Experts of a small language model.
Size: 11 layers, width 224, 91.8M parameters.
Experts: 192 experts in each of 10 layers, 64 clamped SwiGLU neurons an expert, a sigmoid router, a shared expert of 64 neurons.
Training: a variant of Muon for the experts, 540M tokens, 8237 steps.
Below are experts of layer 7 (counted from 0) of a mixture-of-experts language model. Rows are named router (the router's row for the expert), gate (a neuron's input weights, with its number), up (a neuron's input weights, with its number), down (a neuron's output weights, with its number) and show model dimensions 0-223. Each number is 128 + 32 x the weight over its row's rms, rounded and kept within 0 to 255. Numbers have three digits each.
After each expert's rows: "raises" lists some tokens whose logits its average output raises strongly, later layers aside; "comes before" lists some tokens at least twice as common just after its tokens as in all text. This comes from a sample of Wikipedia text that the model never trained on. Tokens count by the router's weight.

# expert 0
router:203126076125104143116157136170149168111153121125087101129083111157131070146144169136181069141111077135085168102085140091141079153102130180120063183140173084139124124170071103127144146134175171143145168206117117098172075125145154144095140089147083192188160164157125089111133123093181118145157125177148126135172054109116145149124145177095115161099146134086110110143133123157150135165116113084157114116081118102145153091123153126108132092124095076113086132070133146141063163108093158089103194133130153140096132128150155131175129169151121176169080119124078125127096104100174113038147126132061168113108104074130110121116214160085139112126108160123173100118162088155166133120114
gate1:127164121149122102109149064064084122164113103099117111120149183123126156153147095164106096081103085190156171127133199118134141132095071139129161095126113128073142149127182113068118173087089126082084129110118130071146122155102132134137142164150121117147126112100183134126140126087141113166069120099091117131126099129153188167068083095127156198178099082063108092109146074165128047130142152123170128097141124128188162102065037137166115175123071127110132122179084111080130131136119095150064087108129131139143154116146159198138108091136110161103153153071139155096097155099104151151108136095175159115105140122159157099144146097106109134171190177192116105146137117122149103081188
up1:095119147080145088183165121101100132122114099126104124164120119128152142126135116112111116145121176124183097132193168157085142127185130131142129124081151163131163060118139139185120083127056075095139150059122162138066157095158176157126195118154204055150094125113082130079177159123165164126169134124121113169090089169165173152149139144115082130109140093114116125142127109139133112129116051192182126125105178135135170135108024116105141114109152173118128106178180137161119176159110108146196138137176106151107108085139115122156118143108204097148118135187117121087067144156066107128142119136165215121108161174117115084155159102112155119152176115103138120146120138111068143118138
down1:108124141134152137172202110139083173091139166143114110115140092159139093146102074141130086113150097135089114106085171132101085125090169159148162214132192134152115113127155124083106165162127198141114137138092135129150185111089092183161142092118107180105155110121051073144105085135178172138182099122205124084117096109101091134090153168146167187110179137049159163115145149162093164127101138091113140137135127117147128156137177108116125120053103053106141130144148105144113055151100149139153201146104164125128170091146175069150141071136120131145102110134126163123114083115152117135102111136137100128123096151107141194169123127137097144182147133136208099122154123156087068171090
raises: "-", " ", "d", "r", "ly", ","
comes before: "-", "=", "ly", "|", "final", "est"

# expert 94
router:184151092085108144155159165160180146106149097156132103146084099121173138133107122144110134147111153179104207168150105079133099110138150198142130104113165107094113123172114073082108148142111144168098119173141132073146079170160125179132135116150169151124134126178123088122169140113151145144221104172106107173150071113127143108097162144057161123172141113171106055217111146134138093119171093092142119133110141126132195156156169160100149137172138101139086099126105118141109153122141109084145127127205170192106082119120111059134081137228192133172080144130127124101103120108150151090129121147089172129144107070114124092096137177103194118175141128147132145123123093126156111074129
gate0:179120108042141121169127138138135137108118137102084147140122194142165142133132122114146096101110161179086163111157140133080114098092137182092150085171138104076078136143092096135125134132130201103157145128092173109133112156113156143092171156126097186089157157054141131109113091146116154142128160138094170100128108140114119140141088122127134107166135187137112139054122078118139127104142050155138155150117128119066059163142138170159111154095103113103242189106137144111072138155111133138130142144162171145183148112170118127159140179126098130088159052133166159124095148179167155067106159175156107139121110093191153145066088117080096140172148145171130141117068198136118123103081
up0:102103135134104128172132152182129114130139165115147058154092121121111135167104072096131121095138106110125202128121164157153161082076109172085055100113166119120102097126116084131136093171096088178134154101165096135168145070164130137075149180125114129096058172171169110114147059160099126163113149099148164058084096065088080165122101153107121125107166115162112129120127149096159143133147104105081156073190119105071115133174122112161147170110123085062121061127172103137149128121143068152171108168180159116104136117106100142114106132078171123143169145102162110121135142213136123065116145108095082085097120104112149144139140152064189137060077136151136150126121176154147139118102
down0:190114141099136080071118135146123156101126117115118126105107151111174134115083095089152109141120189178129133071157099157148107093136174115121124133141111161140149072114125084150170117132131128078088124092107116103096089173113157140116144151148179091152132170118147105103139135185127153111106177087111130139129138149175135179107107125178132089197124080115122110143129057130110111173145117093081150156108155144085105132136204159150059111099083202116128165070145102115163112105037114158085104189124156171112131104178196169179172125136123057069123126142136090126099141148191110158118148087114149091180151141120088142185132178165097153125214095140156133155112173144092070101118
raises: " ", ",", "s", " and", " in", " ("
comes before: "s", " and", ",", " of", "al", " in"

# expert 113
router:216125101149152122073161147141070104181095072085156173147127104132134184136146158102111152137125125139101149101155075113145142141132142193096092140115167117109049111145095122130152159112196151153124181195127086088157125143146132155120185122072097128122129166181135078138120097099118099143148106149131124156107115080158135123162093110107105155081175138231126072175138131164164097077178130092081100050117169061155116126114175141106153146131144127152097106126104113150096131151148153125151142158173186129143130094151098075204137098117160117179116147134106117087149114106138145110159090157189112103179100068120155091119149125113125164111133112144142113104159071194177163085090
gate0:186109136106170124163111143109122106134159111094120135174121071139136178137084121128116099151113105079138101123121156083168101173096120125156127081112064129089110178137138084150137136082100111094160077082132141111152108166182118103161202105115108116123118195156122145184078122136151096117105123201080110131206147100091119102132122091157071128067146104150168144159121107131151137110131196177165156123131173107141144082152105148157171143174092088204107164105151145157144088129170117094135187075151183120168155058158135161136197182132102112189134112146116143109135218104117132158113142111109103123101110158123113118174059100163148119074160098144091072122135118108142130187093
up0:112150160192123171124169129197120100105149084107091182131153113210111156112155142169163134149107132103051144155164085139143145131069122141151143119099113115119064127155192132056114130094134108135131142140165143152086178161135127184086174082159151144090135144099129139170123087076074148120081135125165117110094148114175097095120100105121103157123130151154097165135112127128147150149145187093087131144095115150128138153138090128233169082173070152158165073107182157125152127169100145147148126099137206099080136148140165127140138129148165097156118171119136119083118125066133085045124131115072114125137100077141138117139187102109104149113061083161121086125136149161139184063154
down0:150149120158099081077165100097087083148194147108163119089141135115127105055077126166127171137122133151127099140137131067152052125176094131156188097154103129090097122144079151157192201149090130178160158142107102098166127067163141163149090204146112114110122156144138102194122149149132179103095117132112090142098163094126100116127143117134160149147077135147151123115142134124129072138084127128114109134153147124143010144067157122129151109131164144156105097120071142129097077141136164142133139127129078151086130114136157093138108047129141167136072125117123118135147101129148145093179142045133171165067200087192168138119088077131173165149113132110165137128133104086187145124129
raises: "\n", " ", " S", " T"
comes before: " ", "\n", " —", " +", " L", " −"

# expert 187
router:152158109122101172119214197142118192128112106115131119123137067110145177113235155129121103113069104089108150115093092087172137139123133195168147146132146094091110119176097110137114119144157158155092073157091137064118044171152146132126112151090194172200154160164108173118110129176139120137150168120143137128148078087167106154131129144074124160110144088152082063107111168181103108121142119129138109126104130114145166111099120130117172134200136133134070143078127117137089147169083115098112121125176198150155066149131128089124130130145196181171081086118090120060145097116153108089138106143101113151157099107094110086135172143111165153165130137122126147180150101128181142115167
gate0:082127129139112114112182184100149140183129116084106098098126142150159111190162128131116126105154116092114103183079147124183196111106160153168156122099182154102107124060118173130167101159125126060168147064102140124170104161135155105125191205152113123116119186161110151070139109076139119106153178160153105113128165076100077074175136175088061117099128070157070135120117151142095117093155094123110168171110139128137139158144128113120105115083134159159090106098179106149128143156077102118089086157148140139111134134110118025130124145130139106115082107111076119119115145156083129104106092170137108156189161151164151171077200138172118171169081131110190145129155169095147127125161
up0:078086125094137145106124206108088147173161098139146069144175166157175096130118116174119186106149139118125131145136120161135164121173101136061131116137061157140084118125119092104106137068166122139069129180147127149114156129209160125130137109162158110095133149138145106114120114114149094154173160127135174105150143173174137133126177123142136101123146129148071142120124113064109183133081137157141047100214101148153151081105099125123153117075148105111139101089133143138135128156161107130177157092132081142124111153117122160171101151093170106095133160186101124121149174149116091126130165156147180134193128142142140167117151069128193187037109086091103060157111082170088037110125
down0:076115125141122168162148128091111084107102136156154106169118129122120213107123113150107121157114138144126110090021176140151192199064078110137123035126109159094150124131042138175151097154096138154113126137130153142126159102160134102121071101143082110147143099118131113125101090116125079167098101166139164157148174135119155112165166087165109175156157103113116130069102102154133106123147103130124115110065111113087097142125169179155127149092088111102140153147149167088156087135065082174129019064129158144135142152149148153189079170094126146134136155175098122107179149114126104072105049177161121120154105120140078122198128160155154126156109119111100139106110089127116105113140
raises: "ing", "s", ",", " ", " and", "er"
comes before: "s", "ing", "ed", "er", " of", "ers"

# expert 88
router:157112069080137168111164158141170108138174136098166179135126109128099148167164158136120104126163165145121163120099144124136104100083120133134141157126160137079132161157062122106147130187151153103170207192121093115112028143175125121101086087112180157126149165158123123106088171142148115163194133159179107137129094129084122141136126167053136117113156100106117130144135179150156120167136072108115090090150163116139141099120145173085142169148109079169104121116158093106097158137055093117134148138170114208078110113108071075123150163169136106174106198112078098097123105172156076097145048147079136126111064077131158105083111110145155149158117134148119121120131057164170131143157
gate0:147093104120118115157125142138228114137153052078155079104087100178141134172146112162129157087185104091109161100183142162107145120082139150196123136199136147145143113179101084146127105155082146175144101100152066110115099139147147134158154174155163130103155163135149166117082113096102115118200175161151085114106142128149175136168136141050079194087150131153167148140114167158142187157135093137072122084148164091124132122124176083131094103133080169108176101076172128112179148167148057139073154124045107107119113096153109146121125106122136123103071155147141162139136182160137136114131089066127164128127142132114121124143159129082150095142109109118170120163129124130107209167161
up0:114126156101158130106187124122105138121144122099142138144069118142135130106183132144068107189068145144124146178081127095078162085101095176172089166087096128137111133146134103120165164175079158171161129177129115159126157114140085133111106117109121120096072129101145145163146139087116056077169127062134133116142134153120107166124105175102140106121193075154127116188110103165072133165182120142139121110129141048145153124134152124183143118103143141118128107119091143125139144128095077110129170088080171099088103169117124186111098146122124154165068166096091133144129160055087143123044178113092141086075121098037075085092064107095131119154154099147129125149082102179081173148094
down0:129056139136133100077134145123156136123039133143161145169047097128132114133102112072105155109114150119108174135114120179127114091158080209144122103097101109123198097190136106065134157091099114024183128154142051118126165126134152125110186197128113131103161130116109197119109174113062094144167106137118120197138194126124134188098156104153080154088174122091154116120137114156121158174055074168119153171178144121128110067083183122129126103134104097109159105105166081118137127169165124164145114130132115145125073107132142098109139142104153107130106107137115134115117083120141092153174092081122139122109068183159092119133143122184130121163148141079123116131161139148090121169113
raises: ",", " ", "s", " in", " and", " ("
comes before: " |", "s", "ed", "ly", " as", " to"

# expert 14
router:193134053117105151155110159106160194128137083106133146108137110095144145143224121126046119163109121066089154156053066161139109119110066179148128136120146111092117143144150111131125146107105161172117130180117117110170050156114102145099144155103178121155134124171132167100122118125133116181194130150147123172147098107148100162181159142116152136085146135158133129119105154176138131120153118107080074155097120119126183154147180159105161099178095089093088160086079127119129157141086127100129098105182166147143036135154132085101169116138118126188144089167074129123098104105164147090196099171108133119176109060127097092106128114086131144196122127128183132119155127141195161108125
gate2:141117146098173107135102103114147141058153143121098150152154099134182138140125129113139136118139116099151182150144127175130139135127143090162155185083149164076092109086142133140094109114135117077139084170140093102155118118134130149152129129154086102134133140121173177183150067102131143116179188107121110147160131131137163089138167136157083127081135119137130183143165064143179121069095172134103124136097156173147093102160204128205123098093059116083101152056084135138128101133097184161161082134127172134131045179088090168171172146133108080070117128158158144074147117120078070114122181108154145131167086144157164142087139117120176126184116210120174149062096151155168137159145
up2:099118147147101125105123119129105134158113124132132146224102156168117105184156144136094115182118104148106096078067118161103120083151147085101154101131092168177117157134090110142108068149139148086154133164095092151168124063152155178165136143141141106045129179135186184179147220090152083108140109107129162109076188129130103163114174132082108070135186119143114106097147198139160122168117140116135193136133107124092119144146099092082158096135139105136076134136122166149105159163129088133151096095058174119132092083107093097111087212178054120123150185142133144138126107103125166137135125170158100162142081153145047109102121140145121138167115127138117143130207115118123161111145
down2:072121090113128108130130162150123111098090123104105205092139184158130128059166199148086052089109127100120135166087130128076095093150091154129129130135098153143117118123121092150119128133142126166157160097088116188154135172129132120121103161190123123121100153138077128164114163192109123139187080196100145124147116107119110184117137136162179079157071113118120111137134143133157214105133074120119122078075083104125177060164149119137079136100102172086144063110120115145132093141114141149112163097156126077127128082155079128095159138113117116149133168123130126171171188144142106134098135117086126127144222066155113150159186088133118105186111164175160094051066130105125082118123
raises: "s", "ing", " of", " ", "ed", " in"
comes before: "s", "ed", " of", "ing", " to", " for"

# expert 190
router:172123112135136135129192155164114152140146105146138127095124125089151200164160150076084158155106159155106157213093108040108103163139112171133136141142119103105062150116114181091095115124125175148149179160094116064144087121142115161118163128142154104164120111176070075089108124126139146116150124150152160166179089122162190133125125173097160163114163136170147106100098116162110107113185100112143091186184115141077145111089134106102146187181127096125095155130156157068108144165093125114129115134135106171105086180125071137130154115124107180167071107107110085107100144080120141094147081120174152051136061077129139090156139118111172145143123109105163172128153109204159146207154
gate0:135107163140145121121146144136118142099114129192124153125164129132152120150168160127119094138136149164116155181124057093087099148166085170185129142094126125093077072171082141120083162172142151184138177101147126094058085117175038115144110082126132140098096163130139155110126129120174118148146151104145162138127141079118150115121073130047134151083094134139103167161153116150083143091159181115125098144112106084146103133054128095176170132137132157090116094112164120127129093161074167105146103152109198110126176126134127138181129152173182184148106088095187117127078099103103141084103148132112099116075112180169126091074108107159156071167194127088104143185125097130215150080133
up0:141197112099105181153237150153094154147126137057150148059121118130156131124097128140177134128068149152178102139069155118092068129096127084067124161111152030092185120121170139125142179127117165088159161107167134128086144131119113156111179133124112098132125135104137103089096113095094143157173079129150138127171170139130163155144121161093103102106122078114120075129090122099135144111145132126137116188155110092159147144142199080117184105189138097120156089157133138152109114111179173150166151123123088167127152164073142110098182155130185102095093135115160112185182127133117082113133171109181119032064143115166178149151108092156158112127092120118149185137130108131132134147121
down0:036103132161040071197131100154090067079122081125097144117114174097131115103160135118081153142152065159085116134133131115118107149094109083091119098131145143101122117082148098104106086141123104227089100088137139164118137139149203112124159136124144098092110084149144103169050134162162125112082082152131092135149123140150163102103135069105116202142105093165119116128118118112113130138158141107123078208161145111132078145126142153140141158134114171077170071136148158166136118108099099089134165114098091163131170140135102144102038125191096097110137142112137137122072074111093115158133128149164176137147109126153132086125152099138166138088079166155109081102153153090122202084143
raises: "y", "ing", ",", "s", " ", "-"
comes before: "9", "s", "is", "ing", "ed", "er"